Weights of a small mixture-of-experts language model, trained from scratch on English Wikipedia: 128 experts in each of 13 layers.
Below are experts of layer 9 (counted from 0) of a mixture-of-experts language model. Rows are named router (the router's row for the expert) and show model dimensions 0-127. Each number is 50 + 12 x the weight over its row's rms, rounded and kept within 0 to 99.
After each expert's rows: "mostly gets" lists some tokens that are sent to it at least half of the time. This comes from a sample of Wikipedia text that the model never trained on.

# expert 4
router:54 61 43 31 63 68 55 66 66 36 40 63 48 43 61 45 51 44 40 50 57 44 51 49 25 44 53 60 61 41 52 38 50 51 36 50 51 38 55 28 44 64 54 48 46 58 44 56 62 76 53 38 48 56 54 31 80 51 45 48 45 66 38 62 38 33 60 61 61 62 48 66 39 63 45 61 46 36 49 44 54 51 43 45 62 46 58 60 28 42 46 70 54 62 58 51 32 42 36 69 64 70 37 86 47 68 68 75 62 58 68 40 39 31 67 37 47 59 58 46 51 41 52 40 31 38 48 49
mostly gets: " a", " an", " This", "The", "This", " The"

# expert 110
router:47 39 34 44 45 61 55 31 70 54 60 31 58 57 51 52 30 56 53 43 44 69 36 66 64 44 38 43 52 42 47 50 55 54 45 58 22 57 64 55 50 68 58 57 33 34 76 55 41 40 64 64 68 56 51 74 50 53 42 82 51 54 49 40 69 36 38 60 50 32 39 25 60 57 32 40 52 32 54 49 51 63 53 53 62 56 45 48 50 48 61 60 47 59 39 36 44 29 36 45 48 67 49 56 36 35 56 41 57 39 62 59 58 47 77 44 34 61 24 39 44 67 47 57 46 45 66 40
mostly gets: "See", "Early", "Biography", "Reception", "Demographics", "Honours"

# expert 122
router:42 44 76 61 80 47 62 44 52 62 41 33 34 36 42 56 77 54 51 57 58 42 44 69 47 69 46 60 47 45 47 43 43 75 37 52 45 41 55 51 73 54 79 42 62 55 51 50 34 68 44 61 64 79 73 51 69 63 55 57 28 34 60 50 60 47 51 41 66 75 49 32 51 53 49 62 52 42 35 40 41 42 53 53 63 61 38 35 67 59 46 52 35 41 44 48 31 55 57 39 35 39 48 31 44 66 64 44 60 53 53 42 54 37 33 29 49 43 58 37 63 55 38 46 47 13 69 54
mostly gets: " 2024", " 2013", " 2016", " 2014", " 2008", " 2017"

# expert 14
router:42 52 38 68 45 62 53 51 25 35 65 48 49 42 40 58 61 59 49 63 61 59 49 61 56 66 68 35 64 35 37 49 45 30 42 65 65 46 49 33 47 47 27 57 67 67 24 47 45 50 45 59 48 36 16 50 43 66 55 63 65 62 79 56 23 29 41 61 50 54 52 34 50 51 61 55 47 55 55 60 52 47 38 37 34 35 55 38 31 52 37 72 53 68 67 34 45 25 43 62 58 39 60 49 53 53 57 52 56 48 40 46 24 37 50 35 61 68 48 63 66 32 56 53 48 52 42 66
mostly gets: "To", " To", " to", "==", " 1-1", " vs"

# expert 33
router:43 75 64 62 30 38 46 61 57 54 62 43 75 34 56 71 30 41 55 37 58 34 62 51 35 57 49 56 64 50 63 44 51 59 48 45 66 50 14 63 46 34 44 52 34 41 37 38 68 57 48 26 47 69 43 46 40 57 74 58 43 43 73 37 46 49 47 53 40 39 44 65 45 37 58 43 67 45 59 60 54 58 63 54 39 30 45 59 51 42 37 68 42 41 40 37 56 33 57 34 36 37 58 48 46 51 58 48 52 39 61 65 56 56 44 41 57 81 37 41 64 56 43 56 73 70 45 42
mostly gets: "hylum", "uborder", " Recorded", " Clade", "\n", " NRHP"

# expert 100
router:69 50 57 47 46 44 26 65 54 63 65 50 52 68 32 51 45 60 65 60 43 51 48 50 47 75 43 51 51 42 44 22 62 45 34 49 50 43 51 53 52 50 46 49 34 39 30 56 60 38 50 54 35 33 45 56 47 74 50 48 55 63 66 42 62 57 45 52 21 41 56 51 39 64 51 61 48 47 39 50 47 43 46 42 46 44 59 41 62 60 51 39 66 31 61 46 28 30 54 47 46 68 62 39 40 70 40 38 56 38 68 50 46 40 56 43 53 47 48 55 39 47 61 68 48 63 35 41
mostly gets: " you", " You", "Love", " Your", "You", " Love"

# expert 11
router:59 33 49 47 67 54 42 45 47 56 69 64 71 55 60 56 67 46 32 46 45 57 42 44 56 42 50 49 46 40 51 53 49 66 64 45 39 63 42 63 47 55 57 69 53 33 82 58 63 36 22 43 38 47 69 63 40 37 70 60 57 18 28 40 64 75 62 42 47 40 39 42 61 36 49 43 60 35 57 42 50 60 50 41 51 67 41 45 50 32 51 66 43 78 68 46 32 44 65 46 37 35 40 41 56 36 46 41 33 51 43 72 60 63 80 57 49 76 45 44 49 59 34 46 31 61 48 61
mostly gets: " education", " construction", " medical", " health", " alcohol", " security"

# expert 81
router:50 67 42 42 59 51 51 78 54 40 43 63 49 35 51 70 40 70 42 54 62 42 61 68 67 52 57 34 38 42 40 44 58 36 52 54 49 47 56 52 52 59 37 64 35 55 61 43 58 50 63 48 22 40 52 56 36 63 58 44 42 48 44 56 55 69 29 49 37 60 36 42 37 61 60 55 36 43 48 43 55 57 49 46 72 27 58 52 34 50 62 36 54 34 58 38 51 44 43 46 43 68 44 48 59 45 33 64 55 30 52 58 31 40 24 59 69 32 41 53 34 42 50 35 63 60 35 58
mostly gets: "mann", "worth", "kov", "ley", "owski", "ovo"

# expert 21
router:58 60 31 54 28 56 60 66 49 29 49 32 62 44 55 43 31 51 46 35 32 48 44 58 44 35 52 77 64 60 49 47 41 62 76 54 45 68 69 58 47 38 34 47 69 38 57 57 63 69 39 31 41 34 80 45 53 54 55 62 35 57 40 56 50 43 63 49 44 47 52 51 43 49 69 46 44 61 57 39 60 47 62 23 58 73 44 49 51 60 54 39 27 45 50 37 60 47 55 55 48 51 19 54 58 58 41 61 60 51 47 63 71 55 45 47 44 37 55 38 31 58 44 51 51 46 45 49
mostly gets: " $", " several", " $1", " $2", " nearly", " seven"

# expert 60
router:48 53 58 58 68 40 63 45 53 50 69 65 60 59 49 62 57 62 34 47 56 32 47 53 55 63 38 37 53 25 45 29 56 48 42 60 54 37 65 84 56 51 43 60 51 33 54 45 40 52 45 64 39 35 40 59 47 69 39 19 57 35 27 45 49 79 47 27 56 44 62 35 50 29 57 61 52 41 57 42 46 48 36 69 30 30 37 65 40 40 47 42 67 42 76 44 43 58 63 44 66 52 40 68 56 29 43 57 50 49 35 71 51 73 51 58 36 55 60 59 52 53 41 43 49 64 32 59
mostly gets: " Albums", " Studios", " Register", " Museum", " Century", " Pictures"

# expert 78
router:56 49 61 57 38 43 25 31 46 60 52 70 35 52 61 38 55 42 46 52 40 57 53 44 49 48 38 41 57 35 57 31 66 57 62 38 33 29 35 66 54 60 57 49 47 53 73 63 31 64 35 37 48 62 55 58 46 47 74 54 09 15 40 62 39 56 58 39 57 47 64 46 39 56 40 64 50 44 60 64 36 57 60 58 18 61 55 40 49 27 56 66 60 50 48 53 54 61 73 43 50 49 53 60 50 40 50 38 55 63 32 48 62 64 50 50 46 77 69 58 49 64 47 32 55 55 53 74
mostly gets: " bridge", " border", " voyage", " entrance", " scene", " territory"

# expert 70
router:68 50 46 44 69 58 56 55 46 53 31 65 40 80 66 81 49 56 54 58 35 35 66 75 52 49 68 61 57 65 74 57 66 69 51 45 59 62 39 52 52 45 50 51 58 22 32 46 46 51 53 51 60 53 43 59 40 27 60 34 57 60 63 50 66 33 45 55 40 41 45 37 50 43 44 37 41 49 33 48 35 38 58 54 45 34 64 31 71 42 53 59 52 53 54 60 47 47 63 51 35 57 71 73 57 76 53 40 64 48 38 53 59 60 39 61 30 41 68 78 26 47 36 39 41 60 58 44
mostly gets: "):", " 2015:", " →", ":", " 2-0", "9."

# expert 67
router:51 40 45 49 52 67 48 45 49 47 50 39 28 58 38 65 34 33 43 38 44 60 63 49 76 38 72 29 59 74 52 34 36 36 45 56 52 48 44 67 34 56 52 60 70 70 56 52 40 25 52 57 57 43 40 65 49 41 34 50 50 67 50 48 51 25 38 63 58 53 71 27 36 38 49 63 40 58 40 47 78 62 63 63 50 78 40 59 49 63 65 55 51 58 57 31 77 43 52 54 36 42 41 67 17 59 34 26 60 60 64 39 47 69 46 47 50 35 63 60 37 56 42 32 52 67 42 47
mostly gets: " Species", " Candidate", "phytes", " listing", " ±%", " 3."

# expert 0
router:34 38 47 54 26 39 57 65 64 41 67 45 45 35 38 31 37 52 41 28 46 41 31 53 47 47 42 52 38 68 51 62 32 45 50 45 36 66 42 18 38 63 63 58 64 64 57 33 66 65 55 48 46 40 43 48 35 36 51 63 34 44 53 27 51 45 52 51 57 68 22 42 69 51 52 69 32 42 47 36 64 66 54 38 48 70 33 46 67 51 48 58 63 50 56 34 42 60 58 47 47 35 66 52 34 60 64 62 59 50 43 50 48 57 47 42 72 38 61 29 32 77 57 45 55 60 37 41
mostly gets: " Votes", " ±%", " 1–1", " −2", " .4", " .5"

# expert 90
router:49 51 58 47 43 45 35 53 41 31 41 35 44 38 45 44 67 59 53 65 50 65 49 50 40 27 47 72 40 52 49 52 71 71 47 49 27 59 58 32 67 70 48 55 36 37 26 51 35 88 54 66 20 36 59 63 37 33 54 49 72 65 66 45 43 37 23 51 60 54 32 53 71 46 79 33 57 61 47 56 42 36 59 59 57 54 29 38 23 47 62 46 31 55 37 45 51 51 29 56 55 47 49 69 36 52 55 57 38 42 46 53 49 39 71 45 59 63 27 60 62 35 50 40 63 28 71 46
mostly gets: " during", " During", "During", " in", " throughout", " entered"

# expert 76
router:73 59 42 37 25 52 36 43 35 48 44 29 74 56 46 40 60 48 64 62 48 53 62 45 64 35 62 53 71 66 59 57 52 57 68 45 36 50 50 57 47 53 33 43 41 62 28 47 51 34 24 42 45 51 61 59 50 51 63 59 60 56 82 71 36 49 31 51 65 40 57 38 44 70 66 47 44 68 55 48 62 44 59 40 37 32 26 43 38 59 39 43 57 70 31 55 49 43 42 49 30 60 58 54 45 62 47 53 31 46 64 41 42 28 40 53 72 68 42 52 44 43 66 48 49 48 46 52
mostly gets: " From", " under", " Between", " †", " without", " during"

# expert 79
router:28 54 57 73 57 47 61 53 35 48 59 45 71 52 28 53 31 72 51 67 64 59 82 58 54 61 45 48 38 40 38 63 38 37 68 70 45 47 44 55 40 66 51 46 49 43 57 48 50 27 53 48 58 62 39 60 66 36 54 33 48 16 32 70 44 53 29 65 43 46 54 49 38 53 61 46 40 33 49 61 64 53 66 66 64 61 51 66 46 56 46 44 45 37 39 45 43 63 26 65 44 48 58 62 47 67 55 62 57 56 56 64 31 60 27 49 62 37 44 47 39 71 75 48 58 74 39 65
mostly gets: " Smith", " Jones", " Bailey", " Adams", " Johnson", " Miller"

# expert 116
router:41 61 44 46 45 54 65 66 62 64 57 33 34 57 59 44 46 41 72 37 67 61 57 20 44 56 59 56 47 60 35 45 52 39 54 52 39 65 69 41 54 54 40 43 66 75 65 45 55 36 27 47 48 42 44 52 49 78 35 75 35 65 47 50 50 49 47 65 32 32 45 51 49 58 31 50 55 55 43 55 68 50 49 36 45 64 35 70 55 66 74 66 52 49 21 57 53 50 20 81 39 44 65 66 42 66 63 46 56 67 63 60 54 56 59 24 48 30 43 52 46 43 41 45 52 56 53 56
mostly gets: " c", " K", " P", " J", " p", " k"

# expert 65
router:59 42 31 19 39 54 39 32 48 51 49 51 44 71 59 62 71 38 60 52 47 46 50 36 56 49 35 76 62 52 54 38 47 44 41 36 57 51 69 25 60 28 59 57 30 54 35 61 42 45 37 51 52 27 46 41 48 36 36 48 66 36 52 51 46 56 49 37 61 68 66 30 43 60 52 39 44 45 44 45 54 50 74 43 15 31 54 59 36 54 52 30 21 70 51 45 57 58 43 41 72 54 59 50 51 56 36 75 61 30 41 56 46 29 43 65 57 49 50 76 50 47 63 67 45 55 54 79
mostly gets: " same", " GBR", " Colchester", " Jon", " SCO", "ст"

# expert 24
router:18 59 49 66 55 66 64 53 60 55 41 56 60 46 37 48 38 57 45 79 35 50 53 62 56 66 48 49 41 44 37 63 50 65 67 41 23 51 55 59 59 47 34 51 53 41 60 66 37 60 59 29 53 36 78 60 59 64 50 58 45 36 54 63 56 55 44 59 50 22 59 45 52 53 48 50 37 65 62 43 51 74 40 55 67 58 35 38 46 35 26 19 61 43 59 79 47 72 65 44 43 34 62 40 28 75 40 46 61 61 33 44 55 66 46 61 40 43 60 44 58 37 54 20 52 59 67 49
mostly gets: " sq", " 400", " mm", " 300", " miles", " 100"

# expert 118
router:73 40 53 41 64 35 46 46 43 75 41 75 46 53 47 33 45 52 72 49 48 49 41 27 65 40 59 49 60 37 54 27 43 55 50 36 59 45 68 41 47 56 66 52 43 55 74 64 37 53 36 53 49 39 47 45 58 44 39 51 32 42 36 49 52 29 37 43 69 70 56 51 56 50 54 38 33 54 50 51 40 64 35 74 54 61 60 37 41 25 47 47 57 30 56 47 83 33 50 67 53 63 70 60 47 40 53 38 51 50 29 49 43 54 58 48 55 41 70 54 39 60 41 56 44 45 41 52
mostly gets: " station", " There", " It", "There", " Airport", " what"

# expert 54
router:52 43 75 54 62 46 46 71 51 49 46 69 57 55 59 41 40 58 54 43 57 28 26 53 58 44 47 56 60 40 41 56 47 56 60 38 39 35 45 58 49 41 49 54 67 41 37 48 34 53 67 47 71 50 62 45 38 61 48 44 38 69 37 45 55 58 28 63 55 43 59 52 53 67 71 46 38 63 48 57 67 61 50 65 42 36 35 60 38 57 41 40 43 37 63 41 50 61 47 28 51 53 35 23 84 46 62 50 52 58 38 57 37 62 56 49 60 40 50 53 55 29 69 45 51 65 32 51
mostly gets: "ssian", "od", "pod", "tric", "ral", "tal"

# expert 101
router:62 47 78 54 58 49 58 39 64 39 54 53 59 37 62 56 55 42 56 45 53 33 48 85 65 38 48 41 62 42 49 62 57 59 51 52 47 42 62 44 54 48 42 50 36 44 53 49 52 51 51 55 60 37 64 51 59 45 47 46 35 18 57 80 53 55 83 48 22 31 42 38 58 47 30 74 42 37 46 48 40 63 38 48 74 63 50 45 61 46 57 41 38 64 52 42 65 71 70 41 62 48 31 32 40 74 46 53 57 67 46 59 62 62 52 47 41 48 43 54 74 56 40 23 42 56 52 47
mostly gets: " right", "ongressional", " something", " political", " whole", " kind"

# expert 89
router:65 53 39 76 27 53 49 52 34 46 34 49 61 50 55 32 44 38 44 42 35 32 59 36 67 47 53 45 46 49 58 57 61 56 56 52 46 50 32 42 46 64 55 43 48 45 44 56 62 37 35 35 67 51 71 58 43 39 52 37 51 61 59 45 67 45 43 46 60 62 31 48 43 55 75 41 54 60 37 65 51 38 52 36 45 18 70 47 53 57 57 55 43 36 60 48 51 53 62 44 57 35 66 53 42 46 47 51 42 48 34 37 29 34 50 71 43 50 47 58 39 34 58 41 40 66 12 61
mostly gets: " were", " are", " Density", " usually", " may", " ashore"

# expert 58
router:53 36 59 70 48 56 64 43 58 63 53 65 56 61 57 31 65 43 32 46 37 60 33 46 58 50 40 39 64 74 68 52 35 45 55 29 45 51 48 64 63 54 56 50 67 40 75 62 58 51 48 50 34 35 53 48 39 53 33 43 58 31 39 41 68 40 50 43 29 66 36 50 49 59 29 60 71 40 64 36 38 53 57 38 56 42 39 54 51 36 73 73 34 52 69 54 58 63 62 63 62 40 46 46 54 52 47 33 70 42 52 53 44 56 53 55 38 62 44 30 56 30 49 47 48 48 59 52
mostly gets: " education", " school", " research", " basketball", " college", " professor"

# expert 49
router:47 56 63 56 54 71 41 52 61 70 34 58 61 37 45 46 29 44 53 71 52 62 53 53 52 54 52 41 50 73 37 30 42 47 30 20 70 33 67 32 56 59 56 57 61 58 35 44 73 27 51 35 32 59 26 54 53 79 45 60 60 58 31 49 62 33 56 45 50 53 51 40 59 47 29 61 53 67 53 44 56 69 24 31 43 54 61 57 24 62 53 32 59 31 48 59 64 71 45 51 50 32 67 54 48 50 30 42 37 58 69 23 50 51 41 42 62 51 73 58 57 30 31 53 50 59 41 40
mostly gets: " multi", " re", "–", "-", " un", " dis"

# expert 74
router:50 38 42 42 38 60 43 49 37 28 59 62 37 57 73 32 30 55 48 53 31 47 41 48 42 81 32 62 55 59 68 53 39 62 41 59 64 34 57 39 47 71 41 26 63 62 62 28 50 27 52 53 47 56 68 52 53 66 35 54 58 72 76 62 30 63 42 55 63 48 36 36 33 75 55 45 38 34 32 50 38 48 39 46 55 39 63 38 30 53 58 32 58 37 53 39 44 49 31 45 43 45 22 61 45 70 40 34 73 61 53 49 63 55 56 52 74 50 47 60 51 50 68 63 39 44 49 59
mostly gets: " so", " So", " too", " we", " Ya", " sa"

# expert 45
router:48 29 61 40 34 46 34 44 37 45 46 71 51 49 45 57 46 44 46 42 36 41 45 56 52 73 60 21 53 32 59 53 61 46 70 45 49 69 51 42 46 26 63 64 60 39 67 44 59 58 57 51 47 36 65 53 60 46 62 78 54 48 39 50 55 42 61 55 39 47 42 54 46 46 75 59 47 55 51 30 44 74 42 44 55 53 59 51 65 42 57 42 37 52 57 76 45 57 33 42 60 53 24 40 56 43 60 68 25 37 52 57 65 44 61 63 61 76 41 71 65 52 58 41 50 52 78 27
mostly gets: " make", " gave", " making", " led", " provide", " caused"

# expert 104
router:57 28 57 61 61 53 43 43 64 55 64 35 43 46 47 44 84 43 39 64 70 51 56 65 66 48 61 52 25 38 61 34 42 61 67 53 36 52 44 58 55 51 44 51 59 53 58 49 40 58 51 29 48 30 43 44 49 59 49 61 47 42 42 36 49 59 69 39 69 32 37 42 31 51 41 54 56 41 56 43 59 59 55 52 42 46 43 43 59 31 51 58 57 74 80 42 35 68 57 30 30 38 64 56 50 40 45 32 77 52 37 43 59 39 49 55 52 67 62 29 63 57 59 35 45 77 54 53
mostly gets: "tion", "ation", " presence", " action", " protection", "ization"

# expert 86
router:36 64 32 63 41 38 44 56 60 57 56 70 75 39 57 52 48 68 46 47 52 39 84 32 45 63 38 39 37 43 48 51 36 47 58 46 62 45 55 62 45 47 47 48 66 34 45 50 76 39 56 60 60 45 55 53 62 49 40 53 49 33 51 52 57 55 46 37 49 41 61 49 54 35 58 49 42 53 69 68 30 52 50 52 45 54 69 57 50 50 56 46 71 43 42 51 51 55 34 58 50 37 30 65 64 27 51 63 53 45 45 48 34 59 61 26 59 32 60 58 38 34 44 46 76 60 54 46
mostly gets: " GER", " Motorsports", " ITA", " BRA", " FRA", " ENG"

# expert 64
router:59 61 32 53 55 38 54 37 49 60 46 27 67 31 31 58 73 39 51 51 37 39 40 63 50 45 59 82 45 57 40 57 52 51 50 40 59 39 68 46 64 33 43 49 62 52 32 62 46 39 65 55 38 77 27 61 67 43 41 47 48 63 51 41 50 42 53 42 37 67 51 62 59 50 52 63 51 75 50 42 51 28 49 61 35 28 63 39 47 61 42 46 62 56 55 46 59 51 26 43 67 47 48 68 43 40 51 36 40 58 58 60 65 40 63 52 38 63 58 50 31 47 45 60 48 38 49 28
mostly gets: "uborder", " Known", " Full", "|", "-", " Current"

# expert 38
router:33 54 42 56 42 45 54 35 41 38 69 55 51 49 39 67 65 54 52 58 37 36 47 71 54 46 37 58 55 42 61 76 37 47 50 53 70 54 29 45 50 38 60 54 44 72 25 44 43 83 57 33 41 72 43 56 52 30 49 53 47 38 52 45 49 33 59 33 44 38 43 65 61 34 37 70 55 60 38 35 44 34 40 25 60 31 68 38 62 37 33 60 42 40 34 71 39 43 51 63 39 41 43 44 40 69 61 39 75 49 66 39 61 49 64 29 73 29 61 55 78 69 34 41 73 51 75 32
mostly gets: " (0)", " 4–6", " Height", " 1983", " 1986", " 2003"

# expert 87
router:41 70 53 24 42 69 60 41 71 57 55 64 46 58 26 57 57 54 53 57 44 61 50 73 47 38 51 47 37 39 57 43 55 67 51 66 48 60 60 29 53 66 59 33 37 61 61 36 44 40 52 60 58 53 52 48 53 69 38 59 44 23 32 53 52 67 59 53 56 49 44 58 46 62 48 62 56 00 45 47 49 59 47 43 42 49 42 55 34 40 44 47 51 57 50 67 54 51 53 43 57 50 55 37 67 66 62 52 47 48 60 75 51 55 41 42 49 35 32 50 41 44 41 52 33 66 23 55
mostly gets: " Cir", " Ne", "Bo", " Holy", " Qa", " Tel"

# expert 39
router:30 45 37 39 41 53 50 60 50 52 51 43 34 36 32 57 60 39 60 42 42 29 61 40 57 53 39 41 47 36 45 70 44 48 50 39 41 53 40 41 44 69 58 51 73 68 38 60 58 56 47 27 69 57 48 54 65 56 38 53 65 58 47 43 68 42 60 55 25 47 58 68 62 53 54 54 63 30 43 64 50 62 36 40 48 55 42 47 63 55 53 68 70 37 28 64 44 59 60 56 45 45 46 39 46 63 47 55 62 65 45 49 70 40 32 75 69 37 50 55 53 39 49 55 37 55 40 37
mostly gets: " was", "い", " be", " would", " is", " were"

# expert 47
router:60 50 23 40 53 40 43 49 21 52 39 60 47 63 62 66 48 51 64 55 65 45 59 23 39 57 46 65 62 30 37 41 58 26 41 37 36 26 57 35 82 32 52 47 38 52 50 64 53 57 57 41 61 40 41 48 35 38 60 40 56 00 46 58 54 51 33 09 59 73 57 57 52 64 89 30 36 40 57 54 65 41 55 46 35 50 66 49 52 41 54 39 40 45 47 75 48 69 52 62 46 55 46 63 53 39 36 71 55 43 46 34 39 48 44 73 67 45 62 68 43 48 62 59 65 60 45 84
mostly gets: " tick", "ophoru", "obacter", "eus", " Pepper", "Effect"

# expert 103
router:53 42 50 46 64 29 43 51 38 60 58 47 45 52 45 22 39 40 58 55 53 50 46 36 66 69 25 35 55 50 35 52 41 63 45 55 43 62 55 68 35 45 53 45 52 59 66 52 26 47 35 67 48 48 35 60 51 25 69 50 55 73 40 43 55 43 47 51 41 50 40 40 34 41 50 54 56 32 67 62 74 38 48 48 51 57 78 43 36 68 50 44 62 28 35 47 23 67 56 45 55 20 60 51 40 55 37 35 48 67 46 62 49 49 68 45 42 39 86 53 49 67 67 40 50 70 43 44
mostly gets: ")", "\"", "^{2})", "\")", "”", "3)"

# expert 75
router:67 58 45 33 63 58 68 24 40 50 47 58 54 48 28 66 51 53 41 48 49 37 57 43 50 51 58 60 50 32 65 50 39 60 58 34 43 36 61 72 47 54 68 56 33 45 64 39 41 60 64 59 35 64 43 41 36 47 58 23 54 39 37 52 28 77 48 58 48 59 47 45 66 37 38 41 63 49 53 65 57 74 50 53 63 47 44 34 54 65 54 43 55 61 64 43 42 52 57 50 55 72 25 43 58 42 41 47 58 36 45 46 31 51 73 48 33 29 27 69 37 68 39 38 56 65 43 65
mostly gets: " Texas", " British", " German", " Spanish", " Europe", " Ohio"

# expert 7
router:19 53 24 34 40 57 51 70 45 32 50 45 39 54 49 40 55 47 51 46 46 53 54 36 44 44 54 43 46 60 60 48 69 39 55 53 56 39 64 30 51 52 55 52 24 34 51 24 73 35 42 61 52 46 50 49 50 49 41 57 52 28 51 58 35 51 45 58 43 64 49 62 59 45 67 67 63 37 58 44 53 51 67 53 51 57 60 80 34 34 50 49 43 36 50 57 67 24 49 68 49 49 44 45 68 69 55 63 61 49 71 48 57 54 77 43 66 31 13 56 13 32 52 52 48 54 46 40
mostly gets: " Ze", " Va", " Sha", " McC", " Pu", "Ba"

# expert 77
router:54 75 47 55 43 65 47 43 57 45 41 43 56 39 51 69 37 66 48 43 47 65 53 48 30 33 43 38 51 48 42 52 58 56 53 47 33 52 53 76 62 64 37 34 57 47 65 41 65 39 35 46 30 58 46 48 64 63 57 44 39 45 30 43 44 40 59 67 22 62 46 66 39 24 35 30 67 66 45 40 58 61 50 52 64 68 27 61 47 69 58 57 70 48 46 51 68 46 71 50 41 46 55 44 47 44 33 44 61 29 54 70 58 48 52 55 59 71 34 24 38 27 54 52 48 65 81 48
mostly gets: " (\"", " “", " ", " \"", " [", " '"

# expert 123
router:51 55 47 49 38 29 69 37 60 59 61 32 50 49 69 26 22 66 67 42 52 38 43 29 51 75 57 55 57 49 35 48 50 40 51 56 46 61 52 60 43 70 51 20 65 35 39 74 33 61 43 59 53 36 36 55 39 42 39 48 47 48 44 59 35 63 33 59 52 31 54 48 30 56 54 47 41 35 54 72 43 44 47 54 61 52 57 51 60 44 48 58 70 62 29 61 55 64 60 42 61 45 25 49 38 56 54 41 73 60 65 34 28 57 36 34 60 45 41 46 65 56 51 60 40 64 43 49
mostly gets: " A", " B", " ===", " Championship", " Championships", " F"

# expert 97
router:47 42 58 33 23 55 35 50 60 26 51 57 67 42 36 55 61 54 39 67 45 55 58 60 45 51 46 51 48 47 53 58 66 52 50 73 27 54 36 56 59 55 55 59 39 48 36 65 60 55 33 46 46 41 61 40 39 53 72 66 55 44 63 57 38 32 55 57 57 33 60 50 40 45 67 44 52 49 47 37 45 46 61 30 52 56 46 54 48 59 52 54 63 59 25 62 50 46 35 54 58 66 37 57 49 60 49 55 20 51 45 51 73 31 46 52 54 70 30 56 57 47 41 48 49 41 61 49
mostly gets: " without", " between", " under", " than", " around", " throughout"

# expert 10
router:45 29 33 54 59 40 31 52 65 37 38 33 38 71 53 40 57 54 51 28 62 57 57 49 55 41 54 41 55 60 41 22 63 77 54 59 65 51 65 34 51 42 53 49 42 60 36 58 48 49 45 55 49 39 47 42 59 43 68 54 29 62 59 34 40 38 63 66 53 41 35 62 48 32 61 44 44 60 26 61 53 54 55 26 53 45 63 45 77 51 47 38 56 45 59 57 51 34 58 42 40 48 47 67 62 60 24 54 54 31 57 28 56 39 42 55 65 66 49 67 57 62 51 59 56 48 48 54
mostly gets: " of", " Of", " von", "ibn", " Genus", " near"

# expert 105
router:52 61 44 52 54 54 42 52 73 59 61 48 58 60 54 49 51 49 46 67 48 32 40 59 63 51 47 47 25 50 59 34 50 45 30 34 54 37 49 79 56 43 61 52 43 43 36 46 34 55 57 73 65 44 61 52 59 58 40 57 56 15 51 33 62 56 68 50 65 65 51 41 48 37 46 66 64 53 70 44 64 45 53 48 39 41 31 45 50 47 24 24 40 86 51 43 39 34 45 62 69 66 68 43 40 38 57 55 48 42 54 53 52 63 49 49 45 58 53 58 44 30 60 51 65 53 48 52
mostly gets: "Love", " Written", "Studio", " Dark", " Century", " Title"

# expert 18
router:31 37 58 56 20 34 37 60 35 33 42 56 43 63 60 47 64 54 39 46 57 46 68 43 49 55 63 42 50 60 57 62 36 61 61 43 52 32 58 46 49 56 56 64 55 51 54 57 70 39 47 59 32 65 62 43 60 60 69 63 61 39 65 45 41 33 34 64 33 46 50 73 49 42 64 38 38 60 63 31 47 57 51 43 54 60 57 46 40 58 58 55 60 41 45 65 60 58 29 55 57 67 47 59 60 49 62 63 32 63 41 54 53 57 65 23 54 68 60 49 53 54 55 54 56 51 60 48
mostly gets: " gave", " find", " wrote", " gets", " bring", " got"

# expert 80
router:42 66 34 42 14 39 51 42 60 58 50 63 51 57 60 24 47 40 60 24 31 57 47 38 39 49 44 71 51 62 41 52 50 61 50 60 52 56 58 27 50 55 50 50 71 31 45 42 50 30 47 50 60 71 34 57 57 43 37 61 37 70 66 42 50 40 66 43 53 60 38 56 58 48 38 61 58 57 57 47 55 51 39 67 44 54 39 48 39 35 38 62 40 45 32 44 59 35 64 42 52 45 45 52 61 55 79 46 47 56 42 40 57 30 65 47 43 45 57 42 43 36 40 63 66 27 55 27
mostly gets: " KO", " 7–6^{(", " Pld", " Av", " FW", " Car"

# expert 37
router:26 38 65 68 66 43 73 28 43 53 56 48 42 49 40 39 61 41 64 53 53 48 65 36 35 60 65 73 37 45 45 57 48 66 60 41 50 75 32 51 44 48 42 52 59 60 52 65 57 56 51 55 41 43 52 69 50 30 61 50 38 38 30 83 37 46 44 42 38 24 67 60 58 40 55 52 37 56 43 55 38 58 53 42 57 49 70 39 61 43 57 56 61 46 59 52 31 52 61 28 32 39 51 38 49 68 65 60 49 70 22 33 34 43 37 66 52 50 42 63 68 52 61 54 57 59 45 52
mostly gets: "^{2})", " kg", "^{2}", " mph", " hp", "EDT"

# expert 126
router:45 39 38 68 72 58 51 61 54 54 62 44 68 70 47 62 52 39 60 35 53 61 39 48 49 48 37 35 34 55 40 53 32 49 64 35 63 53 47 64 46 28 29 45 59 60 36 52 58 53 39 35 42 33 47 54 56 39 40 36 66 53 67 43 49 61 34 65 40 49 58 45 61 61 45 66 43 65 55 48 28 54 39 41 59 37 59 61 58 60 57 40 64 45 69 39 25 45 51 66 18 35 60 68 47 54 49 81 38 69 58 49 47 65 20 23 49 51 53 55 63 54 79 61 51 48 61 52
mostly gets: "–19", "′", "hylum", "–18", " pp", " ISSN"